config.yaml
n_layer: 11
d_model: 448
d_expert: 256
activation: "swiglu"
balance_loss: 0.0198
lr_router: 0.000628
vocab_size: 16384
norm: "rmsnorm"
norm_eps: 1e-06
optimizer: "soap_variant"
beta1: 0.95
seq_len: 2048
train_tokens: 406000000
steps: 3428
Below are experts of layer 2 (counted from 0) of a mixture-of-experts language model. Rows are named router (the router's row for the expert), down (a neuron's output weights, with its number) and show model dimensions 64-127. Each number is 128 + 24 x the weight over its row's rms, rounded and kept within 0 to 255. Numbers have three digits each.
Before each expert's rows: "comes before" lists some tokens at least twice as common just after its tokens as in all text. This comes from a sample of Wikipedia text that the model never trained on. Tokens count by the router's weight.

# expert 11
comes before: "\n\n", "The ", "He ", "In ", "It ", "She "
router:133158082115124159132101166121098148142138108132155155130124104174121125083096092129122170144126119122118118158146117172165086139125078111123127068096146127178122104102092089133115148090075153
down0:167150128156168130157136129104148154137126105166141145164126141102124143108133143095082165168130128116143099170148116170086141093100106123108119099113092151138123132140154146166147128142102131
down1:115098139101151076129138089147143149126117130106120100129152149097109143134143120111156097101126106151140136136123105133151096134147110101124121128120099110126143109155174105152125118151135121
down2:133105119128136099149107148144145147128103099155138183150125117116154129125094150122111164147129124128119098129168155124161071109166111132084135128140130083151173174090096118169091151138130182
down3:149192096148144110071143077128138114148200154109119141144128121103124113122131112098144127148159134124112150133139115121123119132101143120131097112101134135077129110143127131148129103122146113
down4:128113115127128166167112105142052130118088147161133161126120101101129133092144077185160148144134133093111087112108129117119070132173144147094144141147141094098157110108116180139167157106122136
down5:112152092107147121109135127138103097159140158130131116172147123089163117125103114107115108131132134122131148203120111088141119124136117112149119133156172109114139147116147130130166176109134108
down6:125137108141112141122103149149134125112123109112147124148119133131099155150127137141124141122150120130132121112134133114158139116147124173130106118166091100123129095108126177146145112103170136
down7:089111139158108094105148165109136065134148151123118171104106187159116160164154139112159122114115146146122098096163146121138164097147139088157149166130136120130123156140107132140174119144110136
down8:149130147140126146105102133141079123132056158116111135092123140128119116108118138098153121138159128117085112143090159132165160115097107141138146143129137132105166138125148150153163165133123114
down9:132151121142128139150113113151125148121140148156144108122139102093096109140138150130148133114130137132163125160119149080107146146151151113115154057155134091067132137115095164142161144096135058
down10:127123102092124108122137104133132115108101101124121190122136141144139064148125115148069149121125093115139169114146098130126121147101112120151141137130150074107119141140112133171150125124140136
down11:104093158128076122127177190132109105153133118108157156133103124105170132103125112143121127170097118165146129089140130140122127102191138114157110156085133117121140094114114118128155169097121171
down12:137205119112082135112121143137104109121186152162150144111113150162093136120171148119114109105109116120110119093119089105128141103145149148127147146165106116125134127119116101108144102161141099
down13:153118109106121139134096161080129112127129156124107115150094111091141133163076117123123114149133134111083201111110107140081104155169145146120122153161136148086127127136141095150143103145131110
down14:126118121137166114114096130181145148127131151136105169076132095137138096091127140095143168136076104094140096122102135118123084146153124164127171159126144073172113118146137143143125144113088171
down15:109128152149115131163113139140140121167094126119080146118107106191136119090160154087103136154153130132106106090157168124121107129108096122136106148123134136115131086140155116067110192113094118
down16:123133108116134165125106116148054113142150161206139144151112169138157164104094114070142166127135093132177097098132180118120112096126093117173099062134131123089109116098129154090096114141118147
down17:167148078119124148179114125096105164134123138132149133144153103115128132119109101135109116140145123119117094105174111081156121104113110161162140111158135121159135118159109132167116128123128138
down18:121149092126124185143145095151114153124166098128133115143096122104160145112132118149158169125139116135118138145144128146115123133119112132138125112135126153112127134150156147136151108139143157
down19:133129140053138097118067132087117141157135133146116158111106107163115104129115131161160159084107146136147149175154133103175110100151135114108091145125137143142150138130089107152152102157146124
down20:135150111142143143124116131118077120124123145107122159087136181149124145067179126138131146129120086119133140114130138156175085121111097185116147089155091132144121115118128110121137126136120162
down21:143147123153113095133122106124146143131117136123113109194143193105136126121098181116102111107135112106143162162127110126101144115167113107111094126121112120153100119157137142071146170087141110
down22:149154165138132129105110164112123117129139123114119146125144132137139130172070109121106141111130107109139135142143113131167149140082104097138143128124133125131130151118115098167122129121075137
down23:119110123124140145116098090111105129122109126132092152089107145160144115121121142123141142151105143124117153141157102146123117153159079130124162131126125137128145122103133126160158131074181105
down24:116133094106189126164091130152130087145134137129186120026175156131064124120085081143137132119151145144126171131157124162159122118146100171160104145178154125154109111118157108131156134133137147
down25:118097107137106179122106131144125143099139098129148116131109142142124121138128128114095142126121108169118138110130138149138105117114122179157139151147118132100102150118169118166107091133137134
down26:152138140131139180153113100135160105114129139151101082105169123146148157131144103099124114134127087129118152098118093164103110110125152129146125144173133130127113119109091122130131098136155126
down27:130125078112127179095124119121121140135154147114109114119126133138102109138105133107112178114126103117153104147141113114146111119128103099126138126139136097134142147135136145118129123155112141
down28:121098130098142152112114120158141138213127181108132128127108129151132170195126125150124100145110124178142143126144130128121096143115152152161105144114146136101186101134138148111134147107111109
down29:160153117120131100116102126138102105125127130150100101115098129155137169133169130155122122139137116119108178115127140130134175127122183165110131090128122144171116156090086131138158147072178144
down30:146097158152125131135127119115139124162080137122111129123127138155120173150129107152117159105137118105122118154115157145118077114107158089118146131137212124148157103181129139168109160158118146
down31:144099151159121124110103138111074131082136132087137116114099113139136158129126110140134128143162102096123108166103066135117134102100122122155116145114170131125093136116088117140129105141108121
down32:143137159159137125187141151136130108172142135099114121145097118124141112081138140124117128125156131140112130092098157116128070134134160095133123115158138108107117167113140119094129110111146113
down33:135062120144139128138111119114160128102115108142128088138144121140114139122123121147143120138156146135102154107135110145149140104141125109174125130121121134103126131131126151106132110134114170
down34:111111092169122080140155130138141148165166100123140172106141153119108133152087060150165145139171143130148124143150107096106097126139135129158116119161128133134111151125112090072103134122096109
down35:151165129161118122144119171143129134109176101170134112140168149111119119117125184134110100108176140136088082130120130169137131120095128115120128134153097121106159121100086130141120122107158129
down36:152146140108124111148139130133124109105146129126084145097081140114169136140139145093101129141158124092102134106151121164132079114135156129125123095087146097085118116099158114150144115148108130
down37:113116126119132145112158137100123152101125111104099138107153087149134162141136115119131129119155129125098138090128154150111133139092133117137133131103110137127151156127146118148148114122100136
down38:127161139140147111145097129136125141143159110143119158137164121135139178104094116130138157105130116141109118153136127136069106099142129126151122188155158102138151112147174089123075113130118132
down39:108110165138150123085147112120170142137153121136111154140153136094101128147133103188165138148129135109140122154157094146131136095132169104146107108133114077115121078105073067160147163118122148
down40:100129130107170140100124158096088130169137107105118154097118115130142137140105117152113137157147095094158118096144059195143096128086139123135082064104113186091118133090166131111127119153103141
down41:150135099178142137083115122152109151108139132109143111133114101154147086110119149101124092096113147120083133097129140167129145129145143129128135126141140157138128134160141182157095066138199134
down42:106189154110121072174103137132210083147138184132142130103170149110090120155115131119133096112144129155138145135126111131139129116120114130106123160141173125158138107146116111140105154117080133
down43:133127123077136135118114121132181137118091157170137106128116153130120071115130101142180127099141113128180132174101152112113109082144112093099143084107109140109118138177132146115122149131127145
down44:074125115102149133119139117148160113119132133127132109120140138160136120120153103134152166109119155133136125181081157128125161113176092126110088176122118078183142070140074105120128148124121152
down45:127143117133130114125154052118149156101138166115105096105142212137124162112100105171144099041157165109125115090122143087159117124129127128171160108136123111092138138072158149133130131133142156
down46:130170101146110091165133144118122111124108149076126132123115139161118136110148101176101174140119140179144117156136117147149137143149153148157108127129076108125106088166111099120115095140161112
down47:074121099145092177119097127153117134137098131134137150152161147125153139123157148154133141119170110107131121151122190124127132123096131111159106137065121118125129111131098142104146094159114169
down48:085150129153128130118144119113124128141145111127135148148146128177117099076105145121151147142128147117122112148154079124116161133135115144154140128135161124197112151100128121100137178121129135
down49:144116142157115133117083106132131086173148105105141147127134101102100136138128080098115114077142130101172109158087103133117122117107122121154122137077136088112134131144162104130121172116129130
down50:113113115106084117137132114123132128113105141111134089137090099117110106115144087117146135099127156132155131155061125112118160075138123102146064184115138102112097125136115120109113153093095118
down51:135175149135098134148169118148095113114170112137114126115112131109102122124197150095135113118135118143155102130124097116104138139111137065140111089134135137131125116113144164106127083118121121
down52:121099153121067117177083136137138113153109121133118147104151110089105138107122149125131118089131094194158121113115104130109102129164130105124134139123127144157136101156163086138120146139134095
down53:122118108153111112104179143143120092092122144120093151159109143132118120159171101123136175130106088134145166141134136176122130143134080149132118091101109098115178150155135132187140147134143205
down54:116091153164129138136118134133113133135114109116120173160146119110149115167110137106144126098102121152129132124112165136142131084124143121124145168139184124135110133138118139105140084127118131
down55:105167148159070130169128163149158120127106105142092103151136133139093151141156129123108098116118172144129101145113139138116188147119123150112124152111157105152141126111127125130132125129094124
down56:109130102122085109132133117125100110148110145098140160098087107137121133127133138129140141167133154112137134155099041121134139144152138092058089134134121131113136103115109142103111109130074127
down57:098113125111138097125147149125125119118126110116150175106110137169137121087139165143129114124086159141108143088163155114152112142102140127105135128110126142153122152121118172122149137105139114
down58:112107124102132111130156135144126106174108172152089114062116155138139142169134137096094133136080122114121156097131181152123137133138171134087132128118135111128141137137138148107133101146079143
down59:162064124097145111164134119125161105129114136130128140110105124151132111098129096107132107148117140124112171143170131126174127117136146135121110088128129119169136145123109146088157124107157103
down60:121114115111133095121104111106107117126129117090116146163139136092095136117200108114107113132109094137107130093123120123125143166132101128126116132134108126112156132095110117117158135137114122
down61:121164113111100108105144073077135166087146115132103136153106121171142075133133111136120152141130143154139119127160118147141118114118124202126142140150106165116117103136126128125127133114147167
down62:124119121095129092168155131107138123080126083103153137100109077103165111149094164171133133145130155141123144157114095093112137153128088135155121143120175124168138111123140129130165141099177122
down63:100132149138084123109135127151151077122150121115114108098105134152144151146130138117132082149139130160156131100175141151105160130092131143121131143112113145154079150095101105095114132103182125
down64:130126115092120156127129185155155187110154122130117129121097152131113129116149107145132143130195183128101161139142141139134118104174101112117124152193123116160094133155117093171120159120103129
down65:128095106140135119143164091094142159137135133128121145130117087158128141152094118158093110131124141156141116135160114128112135166089101141118118126116111128131114123107110136149113094115100117
down66:103120129127160142090134146111112142143123158141141146116140130125120151178059139103116095140120142115101184128156128121178097150103167127095131103086130133153129163152111161142142116109124180

# expert 3
comes before: "the ", "first ", "201", "200", "his ", "199"
router:131151124138133189161152074092089132121147107144127063115096141092150086107139122130130137138148114128084097113139161133148136081157140130135114133125116105091119134156144155159131089130111132
down0:132136129153091135084113126137143136122153121085138096170080167207135150070118131107116171138130117169163141119145134159120097104151117117116148121125139124116120090148161124171087118135142134
down1:115126139099133073160130139125149129135090107141136119139163136091136203132107139148127147098141115122116134143155120132147090144169140137089136115141121170124130111135169137107134097099083153
down2:135105145124113145132121110107140133163123112122140173091120120116105167107110101169163086189134140133096143098090140157174123134130127120117077082142146082121125155103126150125163126174150136
down3:137123124117143151116149138105129151087158142160137105140082153138131107150084141144139128112122120108142130101134164105115116162147156152168151041099119101138097139113111142126143139109093107
down4:157083114127095149110113090125120143140104122176142118101124090184137145042099147118130114117134155133095117115141137122147134148148136136164130117149131168124148105119118071117095143128168134
down5:158130150160146113122129119127153157141169133138150139138110135135145143127184176067085098122138102108118100143096123119169104109134112139128127174075145154119114140154142159133119137152150131
down6:149112118139154127097123160140104085115128107131163163134115087105125147127152159102103165174093111138060141077109190107128144149141103115119170085128160147136142145174148108136145157139146134
down7:138152131108148145144107139158098106144177128123137111126130113140135129128115127204122128127170129189137156136121141137126101133140125122112122132153152133115117134113143085130116108161141125
down8:124141151091070119175104116115152106133135104134162093133139158120141107132161146105071112139151103123116131088095111127120110148133131113118131110128117122131097165164199117110146154161147089
down9:105122084119132143122090108118126138144111133125160096111125130157127120108138143065144121085137144141140066093175149102140136139101166122116103111202166128129096103141137126105130119145149148
down10:153145122096159143132128145111138119134172132107127050139120147124121133134155135102176142128151112156141128090114082124120105184132147139106132126127164092135136172130058080108117162117099091
down11:144141156125135138096159122100129107156105138161132127106119136141098089107101150168156117119157150164112135147140093120088125137121119140112127124077129144161130112130119103193140117143125109
down12:165144138086084077124179143119159151107185124151135134086128114145078116153147106118139118096152149155116139091169104114103142153111105112149115106140133150087155129110108122127120149133145148
down13:131142160170117168183132128115113089121145128126131120145130136160167129161112179097136137152113150113097150076118093134116116182118114118118151117132140119115129161155099110137144123145156141
down14:124118112149138133153140122118093166136144129108092142124141143126139099121112072170148078089130228103108145100074131199142148120102114131145084124138117111137139127076140130117150135140124088
down15:110113116122142117116095138163122156096149147123128105060083186124123092130100141141142131122131112099097114114145111136117123122109145150122091137161138104091131124098094155108134136131072113
down16:123119123121131177124110089100196105171107132119126190133129122136104161136175151119168171122146152165176126092094151118085149185125109092142119158128172119123143142152143182142200124109117165
down17:122141117124159126158182179096096124140131168131136132169118103100106098138133145160140098067147129165139109155114135127132082114135148115136135111096121150109147105119131142129140093131137167
down18:148155109122115127124134119143134140100165147084098104120130116179105139132148116068117106122118127129144162082143100133144125142132159116111146146122163138154133116107131119147139144111130083
down19:099115156100090128116145123143114121155151145132117133139154126094106126131130136097137103150126142113095113146095145152155140147086124120137119108113113160142092144096139115129085160179098094
down20:126141119125126100091134197136114117111137140136141098115132109135126108200102126113127112146118086181121084115140091109140108089119132114132136136172142124143131119176152136146101140119125155
down21:166097128101104107118092120109148137128118142134127097097114105134107148138063100116087118153169172135084133141090101120155063134171110196130126130121112083140129141100117140122126104112123124
down22:138145103112125110129109115123146090139138168137131167126117143143150127135126144150156183145135091110144155103112135146093098143071203110134117123135111167126141177115141089134107123129136138
down23:144119113135142115108150135148157125106132165142150154134151131089113127156118140137152127175129120111079151154113103191140141157121149144114095119101169153156135163121125132133142141153111142
down24:123140117122142107146107144115101129130076153151143130125128132122106133109107092099137090146114134112111182141113101111128062112096162160097129150167123098149091133141108109156139134113128053
down25:150075110088147111118120135137095134139138107180166108131085089120103156161138146146112109095151091150090125169099106131135168114159149092129128095102138095109142136103145122151122164140125133
down26:132125123178111152161109159127134095106125192121086156150167137124124125140143179132136184125143135130150142127137120140164115120130122152122144149143077074129123101116056121150137087140105154
down27:127131105137153117097136134153128131147113132110147139116147125144097161181146135136145199150131164086175117169126076155125153105098129122097147143118139145151129094099155153130106127134141099
down28:137118142116102137115131134140118139124132135134124096101139143151134128141117114172152103130120154136094191106075152133139129096098148154148099121078115141178137138133177150117116131101161151
down29:090094092122158127119136121130155156100142097113120117130087112109127127142115131143153135163152107122133113122117097138116106131144108080171131137179148152175119090139083130152111144120114144
down30:141174144133103155163109118125128111071181169132117142130172092138131154112098128132121118131137148122086164159120112111112138147070128143177135076092118129114084145091125101128154153147114153
down31:136154149094153146118137126123137102148145179113157134103114148153130175127095084123151126103138151165146112152131144187072138135122143116120125109143098115202132119138100111105123098112121119
down32:123146088055124122122129097109115171107105135128109123079106101148158147128114169097123092121135123158127141121098143148142123128128089159155109107158107075141161121138147099099133127110116100
down33:170142146129117132134133113123092152157132119121090084128139129129117127122148089157141149152110147124145124143145170119162127125160114147086122146151117149143165107127060129149122116125136133
down34:112132173112090137124068121118111112109175129126135086143119160137100165155086109153101112165102107117126136123143104091119096122126137139123099128127108128156118116111112120143126119108121112
down35:114120165104173112081095126114151116147120159107109117144116166144084133124137117138150119129131127116102139147122155111126150132125129153164143076107113170194095147137091121131158184131138160
down36:141092165127095179134139077129085159118116107143135124112133139149123125155138089105108130134125136129146119136124116061120123079139084164142191162202104147109099093110116105124098103159129110
down37:142156171152134081104078138121104046145093135171118198125112126101109148152120116118104113153067144118149138147134136148120121113138142110088162162098093132114145122129118128155147103153116115
down38:130105134132125132148177134132115143135138129125149151164077127142062095105110121161155141162103141184138170142145138135160147122108115121175098118173132122126152106125106119123142147147139139
down39:133107101162090119092088116085118110125164156105133130137152137149141101075098113122085120156136087139099123137117168085147105098093132093159121120097114143126139109142153154139131124155170161
down40:128096139129085124111118126093123147099153157141130122170127101108148077103127172109138127131106163150086098087109140142122099112125092130137085112143149121144115132140119130106106113120167127
down41:131083125123090146167095171136130097117171118124141102115128131157094154106129131125117092140117100125167204096132083123134135129151098120149169129094106100056115130131157141104153138098122187
down42:140109139133136094094145112124150108118164095114151112106142134189118118155092154115125149129115128113120192141129207106128073130117138143132153127167142151150127142123089122170106132133129063
down43:133115122105145163148137136142086165091100126119118111116149161116083159150107121132125079142124125130121108120156116164120080114128129115154119108112093148131151091100129132116104131120108130
down44:154120144146146117124140132130166140107104128121136129115134138140090079124137141154170185127159148132148154177119133131121156140170145154146092125149107131169107096085077096136126112119106078
down45:117132144136116095118112108115143142144093131127110137141112132113119126162119095107122116117101102133136147125091105108119154105127119099117117144100120127130064102117102139170157124132166150
down46:150120107121108121189129116154127116129140088128091122125156100171163136118179167129106143123141098155148177090086124104134141142100118131139142136121189127086123159134161131087101122122118100
down47:090130117137116110139138114098133126154125102119150122168138127117142107115111165155138117108122145134122125100124106171127140125149094125121149099104139117146111163139141151134141151112139141
down48:176126123103138160170129155129124128152169130158112122143101143134136144154131138143151140107122109105178143142131141091142149135169157106148086128106154130137106159147132131115161139090160148
down49:118124138121122149126125165129145118103125120133140131100156147092118159078122067144122104155115118098120158113137119132118105096125108086137127098116205141174140130077109153136091134097139104
down50:123117160099178172101166145122101146116133157176115073149165140117099164152163122146117119121157150083127131144125134125148119128149163107146129106134092143153154141097141142099153160094133157
down51:165118122151128163161124168111143106123174088112148173127145107120113154112140110174095117161128149137131143112116123107158139155174113099122160123113135120113142133154140117140120119094145123
down52:094130134097119135114130135126151213095140117125076144098117120113129107097109157105111123097081175129116122125149115164137100151136160117134125122168132136120168104139128124139146134138139069
down53:112125133159140134156104117161121139075114169124103081139079135122121115111100136092100129112090095129102106100128147128143140119117098114133133089113141117098132120086150113125159124139099081
down54:115105131165152116133121147147097132124115098139120109174132130131143144141138120119087137150097113131097125125092151159130129112142123123129134132101107110103129134158130126111141086129115119
down55:153168125169153149098135109125124121106081045157143126091124149151120121146108144160106131154153128135170148071172139117138136142147146158125136120133127112121122124125176127131161105116162091
down56:108107165149150127116117192145132127104127113149072116089153110134107112127111104143135123107102130168139103144142159136138111153115105130060142174133168119118148112135157106124089097126097117
down57:115171135100122109136087141167094150132139126129128103141141074151105172172143119126091118157132068156110148115090082121108113156136162139149086169129118101122115136105144127100135132136111119
down58:151111135143131165165140167145166132131173122111114162150144091125143088111099122162155137095110153124128117161137133122106155106120111139124138111126092107152108128146142142118138125125151147
down59:104085145136155107151149122143143124149131126140093136127130136077172104120110136119143119111116147099150062138105157135145115112112112126137162101119053143153143107105129125119130163131143055
down60:085171120117108090099136148129127163165143156154074131135123145161136105180103125147066122146183138131104187136101143158113138098133126126123151156118150128118150130141100120122115139127110136
down61:163132084137142163111135119090118170083172157108126162098107155150134099112138170107150126190114154138154126155089135137134123153131121144102133120082111150134138145175095091153136149109106095
down62:148095147104162149133122158129124116120175140141147116150097104137110150107152123106145111133139118125155083104119125142125118131137107130132159166106106142097121184132129148182130178163150174
down63:117138127109110109099117163152151062145127159130144137118120116093108119150191154134147142136143137116104138145146104145124120153152148143116136129123077131132150152140176143100116157172168161
down64:095127149119107071138110112154136113159137116139119107142117159131140057096103096141118129107120124169123110128098142127176137140091189129116142115109175134114120111120139134101162153180122142
down65:139117136102119151111129149120140111130163117127139144161108120167134148144087139120170165133152104116130164206104128153128095082127084138122101131152161111139105104150127127152146172166150124
down66:130102125126147131124110126111207147152146116129098112123092143117149106112166113147134093106091134138131100112125123187107136161105116151160117102128151155161118123107131125148148120125093067

# expert 1
comes before: "the ", "to ", "a ", "by ", "be ", "his "
router:106161132121166110127112079143154154142093133163122098126165136111170145146178094122102172113089118144152105144131107119095148122125109151088174114132119137150118144160134086113149144114154138
down0:105153126124122126066129116111118114102135113114135122147131160107126140125126139190135170132139148172144137162159086102124127145113121140096106121126093111137148114113122123138120129087127142
down1:152198125141137106141103158118123103132126149141124122176144176098131123115146103117109139123139138126104112148111115082098121125119121151130138113177111126115130080169220163084119088151120114
down2:101089101151150129143132115129125148145178113099154139144172125153114173059109141122131126131083131106137120151065149087114157156115115114151095144131119145128119111123134108145162116116137087
down3:178095106151125142127123104117110150148136170130129095125126130168124132121130114120127113129107146165169116095112095141150105155127108136126094118090134105085122147119157133141138154160131143
down4:158145112118129127070147128099156085168089151142128122096104159120100174114101125121121163123140164103151124170164147137112161136095141103145136156157133120120137122155156112151135129136111088
down5:161156141122100173122096139112050084129150195144118109164089136175100109149084122096144117077135104153105135112134069160138147129112141134155141108151132074117140115123119134163135137106128134
down6:137160078129106145209151114114120143118151122078133153129127122131204179182146127153118130116143085141094100109108150120127123170072150119120153107126147139143113159158108120151134129132123101
down7:127099133128134131144155164120080104123150135131157134151101126124125141125145132106166126135125177130129129136155167162119128103137128142152142136096122129142131115132131123119134139131113175
down8:142127059164059127149126086141143161134118087120151158140123159089150120159108127107127146132128117141142092110116134136148144070141102144133125113128136124133140121122158114115137118178131094
down9:102122115135126084081131115136096095148118107149173132134131169111126092149128137122113141137126099094138166112128109067126118098161120146141136119130137137119095135094152156129110072137166160
down10:157145147113140109157145185088170138098132098130123122097124098147153134138119160128131183131118159102153118146149126101124165133113138105129125190119124129163150120139078172114102104089100080
down11:115109137107178123159132136180146142158143105115126094087132114137117101184152117130138156131126126131131124161108167148130096120116062074139103107099109112111128160134120108117076145094149150
down12:137087123086092125081125124113122161129129129121117141137134141164131121153107120155178156110096121180090119177124122145108129125131109134131076137119134127180134133145081126174127106168142131
down13:135094137118132100131096167110150141162139144136146110111187077116102096170154143101141153128132117132151139114130176138134138150106150096114114144142142120129116119131100144100123170120082136
down14:168119123062138126111100112139140119112166157146128175138127118111160174115069173066151128138148132110100084147117150150156135131108120119125093162112177127163125133086141149108152111110098125
down15:147143107125104141088125133124121096170149149131126161161140157125133154169109100096188127135129175131113114126141111082133196133124135140092154125152119081101089116126143126153131133159090187
down16:123169117075164131067112114102153128137105159158110165163100166177152115135110104147168091142099114150108120104137099070121114148142140119084103129139098127121117100141120136176143096131122119
down17:168150109115128160119122138128097096106078135142122097124105157147124143165123140107193111142139137100117115117070207109135135153153135159114166137155137122138136149134136113077098134109091085
down18:116130157086126115109170106116141149147075146086118129165122159102151068151122096169125124059160170139090159159123145115114162103148147098124110132111161114117134133171096153107139138163141161
down19:144140111131141095116156141121171150137142104118123097136139130141121116123132118093138119135132124119136070136137122098133130138108118131123180160136130093163083126101176158105104127144058133
down20:122116142151117103139173117130127132135147140140111176158116135133153103099128105141121121178136127142120139112116179112143111146161118142118128131110115112108097114097144102118116111121134110
down21:127080148111113138151122171125127148131177114112130136117124139132110133111130088158136181142135114129153175158109144145108105122143125127162083151147134110152127124133126174166134174137137134
down22:162129155113051129127150111144116179098115142103140102129119120120125109132140153101139151135106084148113130131113166123128175125128120106120117127102165141115074132166147147138117166110110113
down23:153148180105122192166122138111134129159102150121117116124146135132203121135158180139139136104094131122133117135119178101120120130126149126132119162148132132121160108139128143136152158132141147
down24:142151138122138143107131197131150150097106095073150121133146135152095147121139120143139114131075102125104119110120146120108116134164101093140125092109107135143130155145109098138109162132151088
down25:118145105142189134107167134118182118143102090110141125150137130121154122160182158100131141069125112154135142125068178127140176119096133151145118091128098091132130140130101131152143135167148117
down26:175105075119131118138115141162083080151144132122134145129137143125084136138123141124122106162101100122111123133118166125147114110160088151121129077126161143139137131167117098120113130159107110
down27:127078112117107149142119162169157159146134136127122117108130157113147137144160140143130104157086147108129128119136132162129113207128136147109086174090122097106084119117098109155138126098131114
down28:168109137092109117088145163149097095061131148147142092110151107143102149175135132119158130133145126148132100158155143119090142100134129145107119145112141190115133119132100136137125083105133156
down29:191160095119078183155128103153105138151122159137095142123144102105133121137120146142153136149162127130111118134128139126113163123131158116105061106125138154130128110142084130146109134141143101
down30:114114115164118149109128157176153104178120153126105104127138146104131109187098180163127107147152127119126163109126065142135070144120120102104141143109104146089109129164104123173146073106119149
down31:141105154154161124118101070149127147154103134145127107117124094132119146140122119173133089144141132126121128164141131128113132131138131155118146130124136116147133094121172124121112111137130118
down32:137095146114089100100129082119089108110131183153139121121086140129154132158152110091105155103128171120124118108156109117104149124109156117117125123143127143139125149131193119144133123132135159
down33:166135115123092115118183159133147117115138160122127155067133105116118081107100156124130117125131139158098124139145116117122082137147112162133127121136141146168105104123087078127101123106131084
down34:167080140156108059128126118115115101109128120129115111111133137148103136169127063146132139101154147159111153143075155127120176134157144128126150112124151196116119134186130111146163143145167073
down35:137083156093126148115144163130162155148186089129082146085119110099176129118147134137149110166106136113133180082116084142134118157133142156138148121105132143142110133103105134109105149133098136
down36:101130112136117062152128121119169156139187150135100120125121125115138124128102108177154122096162101117137109119119082126113163140099134146144156087099090126129120119123070140145138130125107163
down37:149131112100123168111138113131160153103139139133123136114151126103138157129107122156108116136124148121120115154192137100095115100143125129150140132118114110156145112136165136124131122138120130
down38:136100153108096134125137129127136105151135171107085147118102129129105120130077153148148142147133128158099108149138131106145130126150116135132110161127109148154114124110159115147130117110113115
down39:080073122109091144126136131112098112136104162116114110189139122144125122104130101137091123158113133111124129148107088100103133180136136138130104062127135098134157115148132129110156142145116133
down40:118128129145116188130119149136131135101159147118093100133116139165111151121118134097117150143096149118112182146147112158112077144107127144177146095135139121101115157152176120192131158105149071
down41:110124146113103148122096095125081145128109131120134126108104116134141140103128121121126147115152161094137126115117129153124145168114141114145149091146136121148115145090154138114142122116092133
down42:133132095118114074152108113170119094135137061135153136121146110149117122129153134126087108099154128165135154136138156157173099098144132102129134102097153138087114160126162131112120136107158155
down43:149188115071096167130126111153148134160097161133092126119107113150140124153128138109130125120083141129111140160122068084128123149084144081125150145166126092127154107127143131125134131113156076
down44:137133113149092095122103096115130125096126141134105147074139117151141146133172113167162123169154131125126160129156116116163156098126112167123148093089183182150142126137145140111129111157111138
down45:153171148149082134073120100180135096113100084130133115118134148125119119181150128118116054139131131137104092098129097122109123076150124161082108136149138145108153129129130118160150112129113157
down46:135134101143137170146140135139108146137131111138125120101107118160120106129129165124196098136155100106103153161142125125138162133127128093124132127111152114122137129102147099111155120117145144
down47:124134139167139133103156148085102116137095133118089114135092134137133148079137140114102107123145130102131137122111101156161142115138113157120125130106142144206105136116098115108098144118118166
down48:140143097153156131110093130115139120126137153149102173092119130127109111125122127133122135157148121146112112104094101127136106126152115146137143093132152178113112153112151119131123107095132120
down49:135129114162130103099101122135099168140152097132145152115137079099146103153162126110134098152157161106193164141143133141071140148121146093160133166121151104144125146128151128157131152136126128
down50:165112156129123111115152134123138165129132137127123079138122127127147110122133135197122114129135168115157118142152155099105129134128145142139113134074141117144121157147100131132192150118168062
down51:125142142107114138128131054146098141141089116133134106117149133130151105141136090130147136120069141116106135147120127120069190099131135108114134112179096144126142145151169128131101143146143122
down52:190090115144151150119115118153165131115178133132143071117116099122166062115160115163126153168164120153150136185119116124112135121132130142143111132154122096135120150132159108151142165089183117
down53:171129119102150160131171111142140151111104116115119135130147142096091115166109128132149121155140117115074130112129112066169120144131121116124128137174139103161105127104133156118127092113150142
down54:110095126116117124152156154136128125143137092137163153133178121126074120039160125118135107138075116144152189104172141143167113133184105098126142112108149086106123149129182078163130118120129153
down55:147156135107127146111110086163072122106135121099160164134137129114132176110117118120160138186122096101124098111103184166161137125125146174111138141170136141105131093147180136146127145112108113
down56:153119129091097118109150137133136137129157174123123126116152135146159153127117143137141128168121124123099124148089130161092134137078125112157115182087169135165173130135131139128144069133142127
down57:182130144134123144111109152104091101132133149128112113114095109138116158130097109113148157122155135130126143155096100084103136122143114110120120133125120104114123135135144136132093082163167125
down58:091096137125142162159123119098092116120087133131111142175119122105127124150129112109137165104137136137130124101140107125131174161137131127121128108096149137122123150118130094087081136165177147
down59:112135147132121122156136136139172166140114098114124097116112133174134138125149094115109123116069124094131087130140137138134115108093125120121143098150127139113125175120140144126127145119126116
down60:112102132156170138153125174119054147141148156152098081145126146153150147099093154121107125108138125154121125120144108142159144082103110100129112107134106117096161111132130122131140176133158116
down61:106110102125106125127154141117112124085150103148149143072134140109074106087147141159119130095141118121123120148166114129124154117164105140155131132123151111130127110100179145115122145102127110
down62:128145145107151112127152134124129119161123149123151113104164121152120050131072107134190111154171150126107137164121112149122139119133103139158108137143095144173116111130088103131138127084131149
down63:141122153158106081101115100141133135127091102157087136156111146129127156135145127066134089125160193107123103140107135120104140113111109186112165112124167167147161097121103136138160150160090124
down64:129117139125088152129168124135124142086148153133132104133145151125101139110116181116106136192124151107133128127169109106116084152149118162176149168113129115190132145155146148098126097129091124
down65:148152113103172124108160132118094124131144157113120150121085146199133138151107097151145109175133127140105125096150095122131125103146130134139168126137127150093123110136110130140134091132070119
down66:125130168128112118082144144125129159123112187110097085102121075122119152139168107154115135145148171113155145130115067162149105138135119130078097127109110122110142116176150108138113127167135125